config = dict(
    n_layer=12,
    d_model=384,
    n_experts=40,
    experts_per_token=6,
    d_expert=64,
    d_shared_expert=0,
    activation='swiglu',
    moe_layers=[0, 1, 2, 3, 4, 5, 6, 7, 8, 9, 10, 11],
    router_score='softmax',
    normalize_top_k=True,
    routed_scale=1.0,
    balance_loss=0.00464,
    balance_bias=False,
    router_z_loss=0.001,
    init_std_router=0.0169,
    lr_router=0.000941,
    n_head=6,
    n_kv_head=6,
    head_dim=96,
    vocab_size=13693,
    norm='rmsnorm',
    norm_place='pre',
    norm_eps=1e-06,
    positions='rope',
    rope_base=10000.0,
    rope_fraction=1.0,
    qk_norm=False,
    attn_scale=0.102,
    tie_embeddings=False,
    parallel_block=False,
    init='normal',
    init_std_qkv=0.026,
    init_std_o=0.0,
    init_std_up=0.026,
    init_std_down=0.0,
    optimizer='adam_variant',
    lr=0.000617,
    beta1=0.95,
    beta2=0.98,
    weight_decay=0.0,
    lr_head=0.00453,
    warmup_steps=312,
    schedule='wsd',
    decay_fraction=0.716,
    decay_shape='sqrt',
    final_lr_fraction=0.0,
    batch_tokens=32768,
    seq_len=1024,
    doc_mask=True,
    train_tokens=317900000,
    steps=9702,
    dataset='wikipedia_en',
)
Below are experts of layer 7 (counted from 0) of a mixture-of-experts language model. Rows are named router (the router's row for the expert), gate (a neuron's input weights, with its number), up (a neuron's input weights, with its number), down (a neuron's output weights, with its number) and show model dimensions 0-191. Each number is 128 + 32 x the weight over its row's rms, rounded and kept within 0 to 255. Numbers have three digits each.
After each expert's rows: "comes before" lists some tokens at least twice as common just after its tokens as in all text; "gets" lists some tokens that make up at least twice as much of what it gets as of all text. This comes from a sample of Wikipedia text that the model never trained on. Tokens count by the router's weight.

# expert 15
router:131203146152110192137176119165120109117114156126120138166217083133143099203124141123127066148134141090141148121116094172131183135121109143057141133141111118094133107154138134111127137118114133145101150143135164161173173103078136101063118105117110151137111152154115126136090130124188082103136151101086154103145139163171139138136119136146128113124161130128124068141149143068108103115159114159135047177152183156099135100123128165124156128136098092155131111177094149122138188118119086110187139132133154119169129143142136090158087108112105107091131106119142110126153102115107160136
gate0:073102119139120068189157113113089166133155219190122126175134080136146099172109078147179110103090111137129137179133150145056062120094194100085163135130109130184095123126128126090164077134096097140112121147124098172079083090185119138128120112162122095055154166153129123071152141177110157144083109145154138128107140147158161112103137136094164159159099148141094153125093134180117125111052108142089184106097124123084124167071142178158154063131142160099095118153110103134133103117150115132187106176120138119144108122149106125194137105070155082092140075164105189138137104100102177108
up0:142126088102156088104131127158102040159109103124160134174078169116124155045112152111135157153119163125128058121161130136106134110102157130098097084159078114116119139131101153160215159161129106118166125131120096190129177163120090121197082177127172125106121123125111104140136085121095131162131133086126174099105140065154120110145178084103203112107082179133170122122111106206126145156088138131122091076172130158144126134119096110063106185170166144158102132157102080119085125116170108115104168132172122126104091151050147109188152143178077137120147068130114108134163104182070120118
down0:149152178111102143164136114109142108083101102105078134133074064130117123122134112104075160117123138106130133205092142129202097093181130124152098137073155128117139097213094115157100154096134132135105100125110181099108105127097151146184189113126133111132094088100091156136172114080173073078074149167097168150160093101166150105084062131153111071090136106177121129140133092101138119099150116117165096120136150092080071142130138107109149157066088140161090096133148138108160138067091146106097124143118064135165090154128139110165116173142148159070094146128145153099094138131167119095
gate1:103166136130129113108181106154101110127135123106134170085169127175133180098171110111103147169154111122151148111064122019084164195085085140100134130158180104055150158113117096092123078124120103111208090114104164127125166073187168129131115145100109118089138127152095087123096154166080109148127057070150124139154115115140118141089140115112172105104112127089185096086078163101142119144114090175121160208084191119134175072157144087068158123087118127190085082110147149137053103164111156142187151154103118107120154123112175134118135088146146172145085103141151142161172142070149100126
up1:148208140116103121103137138232164124097125119172155044091166134130124117144160057109175117150125137125147156136113137150140155125080131144123138156120115111114125168162133051132159033118114115153105134066121062107087140160103052148139087182077132100135071126146076105112108170084162122114136161095082102149045192129123182120154124122109146141093139120116032128117154117130114127182103064089119096107064111134084133172179151081104155122090158118133126132084116162046120123158142132125169128152108124085115105097169109092125176157130116190159167149109106104130072193140176121090
down1:135106105120149099184117121112115110137217128138077121140154139150141144107097152137120162117170101137171088094080123124137134156087095171098066109107140083158116133119156102147092107122109139097128118168120167118128119066115184144117142081145190201066108083083057128132132085143126111085150085053133105126149083156115115119130120124129139081115114188168075144146117137168160147104111131096138172085149122100155115107154154146098181110063096174138168109099126101137055095124152143105153153144118121108132107110126159179143128087109109131093148069090119173172159089108106080104
comes before: " the", " of", " to", " in", " a", " and"
gets: ",", " to", " is", " with", " but", " also"

# expert 9
router:101155143164110225153142137146102097095126123104125120111238128103183137210166139130122114185159110099166097119100118120111124121157063156079133103144147099161109126140145135129147097101125172172075107106097119139158129156108103139132123135088151138114109081145094143178131115150167110136122134125128145143111138122088078131100133115145073126123113119151090124158130128125112141109128108081120119129142155169105110158144133135100177128110118073149099120119132163072037151155108120104204076163172164126125099119207130116140144094149170071148111107105133117165158154181101104106
gate0:171113089084199120140112098137070096176077097137093142162104093134126137149146117128103151135105109152165177087125104087124125140143100148054154105163179093134080152133152071141127137130133096136091076188071086116155122141098152106086172147113176142153138109064135129089164137026153097108155126166091082106127140109117168135155163179120131070136147140150116165091190123077119120097125103114119155095166095104119098097084146099179055107076119046092126076162172120082088121095113137130123163135103161146142113065096112127126111128090154092073159140099138132100164144118081083137
up0:126066081072177173115129093106072116192138061146132166147173090148171093187133149106127135118171091174084130180097165112114082063124120153142185107177136125143068126113135134101073128114064107162080150139127163082206156136117187115115132146121143158114139061122134183079149120135142094141126087177169156149160091156148100155166105145159163132215136145122104160127159121110140159072123115078194134159133134085120131173081149130123110166161057140114105142137136189159147138142117136126197114063154150127142115083139143136100106108084114094144105128145152175067108128147119166112
down0:112117176130076173135134140195139138087129117132169137101096110102135150106125130125088184194117158090126089131137126127095108105189118118124146107101150135155122130182126115154108122195108102172090090114130170207128121144148129135174114145100136087103178097180142147119147116146166122104134071138152105068159101127155161170132198110146132149122106137122151105115122106116166165163171108124146190114133084091171116115089106113133105148102133127102205205115092162139163149177152069150126173100145166109141190127075109150146163157143122149132096146145149102150154169126172156136
gate1:148135138152086083090101102155159141054108137137121082101095121102151137102114148188073131096124101127119115067164113140118135134149066084148040158096155107080144063117113165127129133088122179093073104119137107116166100127084123132116187100136133074122053144102104155167090110092123122135084135154153099124143155164136169105141117107124100107110130153144129127137134115133171123147106140071105110140114124112220127123111102085105138206158124125107135160140134118120112149128087044105185086123122153128164094135102146139082073098128165059132143118144111080173118083150098076105
up1:122109135111142097150086153089155118156096099193148203111112187146121074098121148129143188162187158108092111150114165211120098113140125125150131141116169142087164166091142084134116164127123103138106150101121146069141149119161116134125106140167120142169132192210159119101112077126053155111145111127101067139183095065127067186149192107121123125139146107168106127111124118113090092096077124164093120096081146050088147078102163140118121143129096156155149128097106156139048167156158124174142110104113131172136134181136128134104202071146101112094089109119103113114124110131128104143
down1:136101105135088084091120083130153157149118120098178023145181141131221124143146127144128147104178154165160136116140082128101100091204118147154100153095085125111134112145154111122149124056133166171144117159152128099134128102163155164131127137115163082127099124016060114145156135109174095088124083117123143117156105160108164151171061109125145107147093158167140112078113105155141072143111153116139090155089135132152089078132132093103099184151141110164108167074164089105168134196122105076157129148155153145126160101128239169066085127100150061182117083136107074139136116123136076150
comes before: "-", "0", "==", "9", "===", "In"
gets: ".\n\n", "2", "\n", "|", " the", "3"

# expert 24
router:110117135172123078119111127141113068104127109136132125147141147101147102123194148121128110153146064114135123111073153144143210094133140133116115099123164121131124106150163146145103169117120135139096125117166082137223138130128122167130129066104158174134091123099113169120156149091120145095117110153144106139092148154067088131088124157107153107176119164155144103124104110058088142062116101056078135199163115166085135192132147158109130120112120103171115119108152111209095154146129121090090094141155158136119111243179133104132098104116160115140118133112071099135134160157119139094
gate0:151099120148103136146115130181148177091115146147119101115123083145113119114154159144092159102114099126165147145084157089108175073111116133111082111088169133118191137072099140094139162146138129156136084124193161163117079131115064113130133090098141145148143104116102154096093156170124119122113060089145066073167044115179223150114120131100104163081094088162086086134136049164127141130128116146172139181125158129097098132201138056177185142115150148174076109139161211132168124140173081150096135130150109115114130137107137107078115129190101153112133074130145119136075111107104120110
up0:108118099142146155115105128153076141138103153103132169086170083140180156065178162162115114133103122112152068132115130123174080108136106168124064050191060183113099123144119168107122190129133111153125068129107136174183101093133090132143121033150115103089146170142087090116102122116102099111089097124113120116094079090195135191083092138145119112167125119158141097097109150174095139106085127171156127133173155156084178129173121096132121136133138167138107134088179153138128145077128145099078144189144137144107127112141139150064109157118134069119110075103183105136194076132079107108
down0:150094144156152120142164151123132139204180127155110130173132070175149130139156138080103114056161119109058172113167127085116094100145172126104146141143094162118059142133143139147119093082131121105093122107119154104130099104163137154126126114137154128118115087144149098119112102092117132161093112103133161163105130150175104139104137106144087140141064144078181124097146148131072183205110169154131111131118174119131081153156134181066127115181120080144164106170126128108144111123083105136127171079157107079138158132152106096221128111099079147081111168151166167109092136124101155126
gate1:105175101127123146052119115126142093134132176147169129134063062094167077125095114074127128124135156140135119113110115126105149079161117146098132131159095133117174100125115135083167154130197170067125147069101078112095143211122087130119137114119119138165119115097123133170120159133147136152111186144109133122132152105136106135144137099088175137068117136115154109154117114132159114123171143111132155120105146129106210158052153091177109107112133088186100198099105121168127210160106123040127132109124090106077052109110158103193146182136198139127132143130136142144125110089132146086
up1:168080112118096144137109058141113109143137137089077138090182157206077178124154132185104102069129118160150084079130140155121088148147136107121124101099131085142097163114165134100104158184052063124145121172149168173148130099106182140108102134129158172183092148152130157110121116174119129067122087120140126113155163126086134129183146186169098146105127163145132126078186136101154093113152078155169086119122076086151118045151098193096143173131105120119065073147130116088166083107140115244156133145116156170145178112120127146103113071138115149131148136108155131169099147175125061165
down1:167109141121088149183099112154092168108122083124154114123116150170068139138161108163133102195169134133168152163105134163148054128098118174130113123166172066173187141124127091119101142125103067122154133113102137163117185135129151121132081164185154163121153149144148063119142116102178086119146154144177108106165113093094115131149185171106119144093091093148124097168154141120154187146142147106146141107208150126070137154122105153181171115161125071171104173109037140118117164142172097111156139184110141122094144136116185179158149205147119153156137131151177124136104147143107126130
comes before: "0", "9", "2", " The", " He", " In"
gets: ",", ".", "2", "9", "1", ")\n"

# expert 27
router:162061093125100151132121097125104107147135108128129122147149146146144128121123175153184104063116105089139103073129117148115120159138091175155106039059144112188120114139104136121107129124110163094109113222096170127132108139128166104112158122115114149145131103089075134142107147138119119042078084108082099124091103104134150061131138150177178107167064173145137072083160099142153170121103113086131104156155168119141162086143117128087133143129067121139127076187164077053122121117132106101140170139159104083091091105164131140141106185155083121117197122113149056154136117127091117103
gate0:077101153053095134149122083116069136119117073119137136147076150102140144142120101194107137079128206138124104119110070123149124109156151157125129109162108083150192114139166159146106173212159131105169069074105161101120115179128093149141087109098183117169088123144111159161127071142109114104147115127189115137104097126198090160099089161158101091134143121126131116157156164103133118111138127121152134081135103098115069132146107156148089212115099116105130126118149102108125173113097150131154154111215178182160106135115115119072184172135078068130144175133185076127154175110127181147
up0:107111141147127116151134120151065108167150064095146119148163141115125208141110103125146142139097165140103161150075063122136101139185116139139096144162138118135166142089117097113125183130082115093162158125092121124147128110131147144099064082101100093154120160153147152101186099151088028103167125152138136159079124151124090103147112117119177156134121080086190090096042145051131082140148169116170154139104107149104078096082126132143127147135106168153147111097112077201091081175148136152110171138146138192111154075101097099103094094140141175138125187153176088107112132125125163157
down0:097132123165170151178110090109089165118197127119119102116126138136179135099133105113188127136091146131092119076152124134194133200112091137117092151119115118053153174091090055139182136157165164079078130145123181121114180094192183212147099146147118154173182107133098097094141147172193148096100137096166141134112144111155124093107171143120167109057170070079166140132109168077086154110119109138121146138139109083105155110130160103123168119097133217181136163132197147134083116159135146065106185096101118106120113146118137136148107067111078164100104118142114079062115139115062134109
gate1:169126103159084150067149107147140106122138165127129140116161157091123088107113124182156140146192140122126098102112087134106146091153089145119109163111128101115198091162118158081111087099122184095077187157141133155098161160147150162142114105116189119140114141134144157223090054119187038084147165119088186117123092197109146080142145157138119116095157150108055143166117139144161151087118072095087050100112166159152173138066184161164116128072153094119120110119113162099126127103122126108145150150157163110146129170135085133106085109135149118099178149092165087165157150174095108093
up1:150123114096134126170105121095158134147155130148157131097126154169102113139108117177221154153156101100113149200146123111086110177172057141136161117073181149074152142073117131085108138153084107142130207118126136146136150185163152123147064119121104112171200087155156108158111140169103087108173107141134112158079085103101100105197160118137185161089132087088101148093106157189210130101129147110146103145126094092141149162087157172081095092121125135079154133126137162162127089144132178154068130086103110121136100098121087148165139057122155166145167136188130118169121136113174180138
down1:125148169135104126062166106081149120186155129142143106096119127127144121102116152146127087124178123120143175166120173069165114108125152163110109099156067127139088158115163132165131123157166095085169196152106093106103116105122075188156130107189117130111135150112150087129116133130144161131190130137153074137168126134164101135139112140122104117179096074077148200093143091178167136121093151113178107113129176110050130139135129144146125145143107143135139072093134154121095178133063180170142138148121116095185140105156145114090123076057124083045150061165156073164207167133136119106
comes before: " ", "|", " |", "1", "3", " |\n"
gets: " |", " |\n", " ", "–", ".", ";"

# expert 37
router:110124129138116177142117127138082123143100120117143083151054111121120176182121163153111126184131119082131067149128126115153079122179159159135109140156159166077119124142118140170114077103156156094095144121106125139139110169099137121132089117118143161222085158018056148154111075114149081054096102179131097117164170177145138091135092104124139112175140209164107111126141104154113182148113117106080137211150088129147133145105116162086196145119090138106152129114148085074063193117156091116066087141153119125123073197141154033099114146118152106097115143088189152087171177148140071094
gate0:121143127165136093141136146147137068094159124077133082079148120128167143136105118127104118099158145126144131113146098156174126119140070173043096113127112164154087148149082110185070102125145168120146171167094149114140090157058158182147133167157136157147107156078087105142177175150122101190113112128104092129124119137121142177146132153166164116138098123117101102169237101126199072186156122121153143120167156115131162180119107152181150089125050121145129105122142075089148098105119123171070135113145093121169088179095185133129102057099139122153175139074170136148184187129115171108
up0:104110139130161102180125114058043114185123171142146128144099126122144126134175181132139076122162116148127112205125163118168108159106105159105141148161158079169153136116121106124106140152133128166158134160082171087135120172141160136148098115095118080128149144108196110123107169126120097150135088082144135095123175193142116135156141155122147123171146178064135163131160152091148158184153132131123185157133129073100113120130140179113113074154148170099092130130089136092077111122131130153098137097124112149117111104141102085172118084108110108105135061103157143100098127086112173168
down0:155124087053125073119082113127137143198084101099116103115160094164161085083156116146095127120168128208102136148146159117144067106100145131146118162135204138164096081121066109139088085112102136116118185143110161114123139142053160097123192080113103147184074146085139108161113126153122100160088163184188143132107077127140136100152065128129124097122165153106079145131180089137114161103125074082154158125119080087145117133074068155097123125135082165152143105077135080128151119126154126141128167100135173084172166114146107108143127114132144140116150124027104051104156168126148150129
gate1:154168110183147170104092158094135085097139197134095119105108168098123108228130138090135146091096177093151158127161130151202068098061104121142030180145079127124113126120120200138088148129175119100154111115147117156102109167109140100132096135108180127121127107120135179186122159153105136097119109164119143040154054128112109123138062151166176127099142105150087115199231090139081097124093089120177132112120153087139198076095114171174177181105064140123135140083126100156177137108148125125146142139162148127116133152140166100096110191186155093091161168121171151085139110141131174126
up1:173136124138092081107113161111175094159105156126131108127090123113187134128106171100112165121092146091105128125153170151155138099118061122110107175099034164108077094141117118126074136134091127102153136064136132066057131119135102131150136151181146073132102171105126154166120171166085098105157123106104131145191118093087134147149046140178138122154098148162069097208160116110107185200119101157178099083137164130101143124127133127203187192102200134116158142053152133138073128136097115175165134109135144140147103166155110134098164131168160107111203128146152141149117095128193146180
down1:160137119096105137124078114153159121119112104176079161110089121124160106078086109137108163158151127113076112157095111118178145122120134112096170123139158088125179129134126082076142085072087131105189110112093126114138067136161121122130125131170124119141146118085156092103037132111141111053123130095140105144134108110110138128155146197128144134100190067117089074109136181028120152096159103084138079109057147079145103150119097139122099168122102107163136117139098080090108115129110145106200101061123158107082074143126048110119126119083174134115105163166114149117149127128158095149
comes before: " |", "2", "0", "|", ";", "–"
gets: "0", "1", "4", "2", "–", " |\n"

# expert 20
router:103147112127083184150165122164191134118124111133156120118152142149155226184142128101119088138100126128151104104126069156075152101148141122134083106101200095110109132133178163209049150129157137170090087111118141128137144127116116156127109114107121163119085149165106160182116077022159148123107123147140079104176110109060190118091106079136142106141150152129157109118127097130086165137138122090092122176170170123103137094108075114117127119112098115146114124124167081124112139122090149101129079125130171138062118157136111157102099087065157100067092154119113117151160081184120143112
gate0:094162116136158130123125154098163105169107175159083132119085144133110203102143069119090101140132137072155110085139117100127189180091099130078141117132074060111098097114152147133134106144162149150115123113139070098121094145112212147096171154150168183149151109093088111125172069148141123120125158135102127107105152156156058154158112156145147119157114148131152159086082112138163082097131104151095096148151187132074184131150103191120058113128134178096141138136162134134132134087160152133103097184125141064183075136127155133147162094140102104133176126129192159152114100140068131084
up0:149148119110133125102106145073175078125092066118138135163122131154119120067147129117141089147154148130129122169132133106173178115083133176086096108184140084062116137112124082133099133108121109131119111133160140131077122155189138150190081115110124180167205128109126120072090106082104118133153141126106213047145085152106132119102128153107136163089146157163169091099126163105142133081115153106136041115088116102139125109121123112137128181130124158114082173156134109085163103109115101138171182136133063111177115131120147125137155165105210194122196125214096140135168133135156195086
down0:139129171132162158139072149048114048144160143108137136130126156101089188158119151046104125157126142104099091094166149128180164121133133114135104145168128121090153139093155167132111110099132158126080135137192130135093086110098145129132127078122144139094157081131126168110125089137143152128136136106141175145104055129118122154051166150137148113109114137125168094052148121118127116168082086178114135151164178078100149077116120099128087106115126172129110122156113088140101111117123150122157077134164175119147160140153130111098111111099093191144079070095137109110132157033135195126
gate1:150131061092090127136154099204089153179092109138118156115086084079133171159132154149190083189141161096124126176093151153145102092128140129147083128154124127193092158108107181121064124134120135130123131112127110112155091145145169122067080128141111093098055169121146158122124087167124065141103092126133121125132151125050128136171101116153146154146111113133137077182148119132078099109171119097105091132078158067111071110089137160085075145138105144180105101108158166153073144090152087122088090185073179137099127086146127095167082131139191102157135083089048108121082152183113117136
up1:109101166091051120159152110141087142115104145180136125118124177145146113134149095074172108172146130237132047152142133048107164087107118085197111122113087109163117121124176134122162123181121115157098081091167127136130125148151103112108072129096118141079129107156133172124170185195086154169142116147128094138111136134116162130165154118104115119095069129106143136182128164140128103156116129170111089177063070113125105125140133149059120073152138136083071146096132120167126134070151123164132089119133162132089136146154133112188150151111117203137124168143120149099156139105128157106
down1:100156145145098130173163129127162138207097114210120180088170154131120161071167152155189068117104158070098083063196138155072121108124142113127102071079094138112140125119135121084123181153195081160173128110174179136135127176171184123153104143112151101114121096115109161154114149116135115084102119057103130102107154136109095106166127105153136161052118153132124104169050138126148128182115060126152102171119078113040153114140120094143118157067119150138111141140103137144113074163148105146130150181183160145085092130128042144093138124093072123174070187105086125174118178188147136126
comes before: "1", "2", "0", "9", "3", "4"
gets: " ", "7", "2", "5", "4", "|"

# expert 36
router:116069120142108161122131125216164188146085162121095088131100099107121178104132133130089107136089080163129116122144127108109156106134165134149127125112150066182142116125093145124115198151119155112151107117095149111154117133037061150116174140119155137103123189105138144125166075121065154156133137166140099127136108158157152145110112120168121128120148171182102115228129110131120156105184121151069137176127143152102165110137110178102113120123133071165158154111153078029158105146076102055100146125128171110163140133088138100138082090110122055124117150099072107099120089142131123079
gate0:095103077134174124101137111071136168163116122142101123162145104097172052114149174114058106165111116159054122137131070155103149116101121126122142147102139152118089152108124156126139100090176128133131093097115095146150173146154194137129138114084158221088066134098134130121136148106119164160089117157165128121045109186116134107154141129095164097195162168154081173100181093106130184136136150141125133092118125091166143115087082169137096079165044140138122097102127153171086177035100127091166170160081186082171165114123099178169138077131130052132158126097130186122152140153143123087
up0:138097121137132163128113124205093163073124125159146107093133105151110137184112113144134113073157123072177065111187169106181098101129103140152122117184082095134100050210127109139124116117094142124124125169119149053110137107157121152146156151158152041131123181126132152146146086163161084116160114116115106102210120047123129132100100105100097100056138137101120110169117171138131126088094082087105058109117126127103108142120142069154132190107183095141135197092165120069130115146096091187135066145117138128089127152140177111093125175115162197091090164156104133163134060172145164164
down0:121133127108164139146147108135151107104113170116146093139146115166099100138144154112165166087153169103116142074169143107115051124102088198133116175096155144181094141166119154108034151152110075125158106111142119120146128104144168156138049120121173105116119135111147066095058151196153167131069113123128117139125092172115076117130109148164110184123131154079086188089155066076074170162126135158097170157125087115119119126126140176111152134140105155135138054136172134168152102106093153108175139132144181176143113114166145133208092109050176129131101176132155190086173165141166123125
gate1:113169134110153117127132155195075137147124103183096078159086128085103133143100082094138066099121170133118035122126079133129091135143095136139082124120140134201144137083148098173062131120190202067104155154160074133120145177181095108121180153120133105094096116091138208103186067120128129152118165111152136147119162127122083043167132074151153159101137099165137106165130132135162145081118153161089111145118128161108164120154101087100102128155104133191113155146188085105220179173073200153162087123098116138139199119117095163152173126154141127137106198141150121156150140148141180097
up1:106186162112163127088127152124148145150128093169157111193081097112140119103113059037080150130124126144125098117144119080120140187102142105127120158096143142155135128081121123194139138167151185050104128131224070059066145129149080146158130143097092100081110101097134155088186106137050137074150162109187083120127179132136106118154146064100177162148159097146173107116141162127078154130126195128121179139135160147161133175152100078125097127131115166137151173110170132155126135166119175119138099130117069148109151124140063115214180129144150155131083149142152082115116149084125177150
down1:101141113193152137108198176199102142153156172088153067149142160104146115188113137147088127122117097151128157147103111123110134114139137064096079181125127202132092114166103165143181086111101167162086124117166085155170150060105176087083148098096134170124068110134113164150161133106158099071146068131080079132121160123150097186078133048109134144115089156106127127134138115153079104150108173082104156129105162143153137155109073142150088107142175095107140178104062147129125130163180137114144158114106114090149135127092160128148117109107173107036102124174123116175120173107124191079
comes before: ",", " (", "-", " and", " The", " =\n\n"
gets: " (", ")", ".", "\"", "\n", " in"

# expert 1
router:130176147176123126177116112146124157064110162134115120118219107110089163217115108101116107146111134136140130091140152141162092132144107119145122094143184149081125137107138147163171048101145168124153102099112117172193101119106150133113100131152149130175108127120083139136104156117168142130099118102106150123145178150108035168100096104114130080148063158158081099138113121087096151126111101074111118191162207137130132163104159151094105154121159077142145107131142153109118118144137101123088039170141137144104154161121156105157114128116093103149128167125195107143149120142086131121
gate0:172108120177090137191130125101142119125136107114147068059136151076151122125095096120142208179140140125131154127116162130124095118093135140092144123178169081115109178094105149177070146086123160086125157170155094165065124136120106142137109133149116156149160133103124080159094115155130180122130151191108168095133081117064113152144125128098188101154172143110149097157137121196118086159163097144074155082147129185136147165055160073182141120095103137150129122152089133178099113183142115132128102136128123120123180111087108177086131164143126116107187092131135136178131181123104060070
up0:143137161118085126215136091052158124138111121143118097071106120135120082127108137116138133198142110126095157146166173090106118149115195153138156114141172079139111173106131099158045147102131083123094153105154051140081165118190087177148098118146155141128151102125140049138123072168127089151129162153099183163114131126120147130168117167121157110151116129115139122113092100141117115170149147140133149075117098192096141129098118098097155065158167131127142148092107128073182116118153179108120105087154158155110133143111088205052166110128118148111120081122152143163142197123094111129
down0:115107179102148077159122097189133154061110114120125146177178183119082137147167109121091111103117134151094102144069062098117133141186189127143189122144126085137103126136149134130115171151115072150115109107054084127055151150151096136109181108159130112092157104142175128045135162172105137188163159121156100168085145094180179116140126099144172153132098088120142118166092118106138121104146120123146114114130109099119074186099127077082135137120129157141149154100108103112137177057097112138120133082105125200089152078157058122119174138203089113150101134131089120124131093101125110148
gate1:150076122195124153147167140194135115157069081130052119111026097107095105153095159121108126098171086113146184081129116130107125046175087142111132145143186124138153073117181137142126104140124099130204132119113125154122091142109109112102105131096134165134075159104133141149076103128128141158082151139119117082153147206169125165103136118114115093106137106142116082114093090050168143156198075186092150163146158155173127145142129145181138124080077070123129117133149148123159179137077118094101118121198132157198161103111190145105118146144131126092147122133135113150138096161133087095
up1:131184112090134120108072167157129151111093103105131144153198190087080188129089170172105118181129086191137118131057109139105125114106080088134101168181056137181060079143118125125121138124155135070103125088154103150096115128188163107149121182160106138148116134151172129131102114101115113120104099127139072129099118147138130111108102090149095136118080122101116153149120155102131120174117150141172118133105080100144100155140130105124096142116167078127129172141143112068200165123109063137167150054098089141106115064123101113144076147144111075142114127094073181106126097129098160121
down1:071080083119111190118107123101087166191102140119098159126139072109120113104181129083136133137116175089183127198135177161171047101099101129123099062075058128108137135146153074135168109135149098152136141159134182158133133167096111133090103063181119154109121089118137112148156150058126108112153133119101126102132095141116086177154104078142113149126146085123147131151128122044157093130101134106091137128119136130106177106055105166177136138131162119112175073120082120130092103099160127134194083137222139093113119126101122083099079167143070147122168139118164122088163125128110134138
comes before: "1", "2", "-", " first"
gets: " ", " the", "\n", " |\n", " which", " T"

# expert 0
router:106120117147126171138116118142117109129117115109119122081101121152151103187145131150096106102115087097118101108139151108128159115121065160119112106136150102145108154145122111170202031115170156134118100100187170100069141062109095134138127154092166152136122150104088146131141122112148109133108134125120192119168115172167080114107105095110142122138173196163165093100140123138138130081200099049124105133147157151120164155207121158114119138104105120125122094127155112126119076121079115128119081150139151134125119150226132075125081160096169076116157139102055110179163141160104151112
gate0:140163113159123193076164118153138084137131136030084094101145096059141115140142197129113088093142140127158145116158143103152140072148105082156084145148123107154174157121120255108141115073152140111108135113082115092154141089123123138105105097082159136151092140096100164128078098101132082136069127104129154075103091111125122086127068106146173122122106142163099125136193093163154104135107103143134125124181130136179138132084099098194184177132126082104155170160106152187126163062126103100130182123188160063123098122154156096136086169095185094091187135118136076160156128140101099110
up0:182083144121101092133132136144104134150151181171131131126142137063163132163077089129161125110159167108153124134141113173085033099164132141121095079118144075098103107136145140212134176117174145088176119126148141132135166148084121126130150126147115164205147114136102129125210125065117147082096118150069078161140091100121223134122080066051098116101178183129085129125094124129157106122074159136058130145154154179127148154077128137023121164123138141132129086115082164137083117169103128210131043158107049151135101111129104172125122115176139092136141130060107169161159127082150136141
down0:171132124101161141152136137143120212102103093160147233097097144104072145137134093163137143108150156086151117194125078104132077137128105172065115106112125113078157089099111098101149150098159132129115101158154092071123162176177104079163153158143136047138131151152172137140119129165116140088157091144150053142105070120080072161164187085123193150119111130123132155110085107141086140095079142110106133119131098171126098151163134151109125097116098108148122106080118101172103115160194125132113087156080076187155116121077112124069126129107216072092138162160133147170103159124161148128
gate1:125094122150144140106209121170074166132153059122126101065189126186155130133119191089100146059051142144125144107166125063191151155084141111145115086083101177120131140114098139145134118154155122145173201069107126130111122122112128121058104151155132082186104105169103173130131127091096088128143163101113144087103106192119120127113115121185088145133114099107164098089192165126165091155164121135109133129103165122179147069161133153111096098158111177138141143151163173120115130135121117129149061112164112133188125106120173155136086215148162152172070150116108112091128118141153189109
up1:120090139165108100121141118120163134107103125106163182099148155119064114162108148157109089138100151159154072121122107145121110151171127079158083140131131096138108110108102088164146074078102141105163107109103140122078156117163103144131132189081141174079093171114147151113115106074135150115050145117100134134089175099165162084146127204089129152106171117085076188102127106104110158119150125106123124082125057197156187188174107132141143169132131134217109134091102091123094115140143125112086125131102059171151139141148077142116093093154108150113119100160141072093122148120092121154
down1:100135095136147118141148120186145076127174151139133138104098062106122145070140147097073155094169104134096064091095116143136145129108186156146084079160116158116099176121163160112163091067093119152097160134095079127178156169160164130090124110091151147166160148184087145104156118125104130056093070113144158065127113115111147132139059089188095170157132101103175136164203172160133058080142143127105101152146125151131117118169125167140173098100066121138158209110047200098118142111106133120161145148162120115163121174124125137182121216145106146127074158168142077113186154177068128078
comes before: "9", "0", "8", "5", "7", "6"
gets: "1", "2", " of", "9", "ia", " S"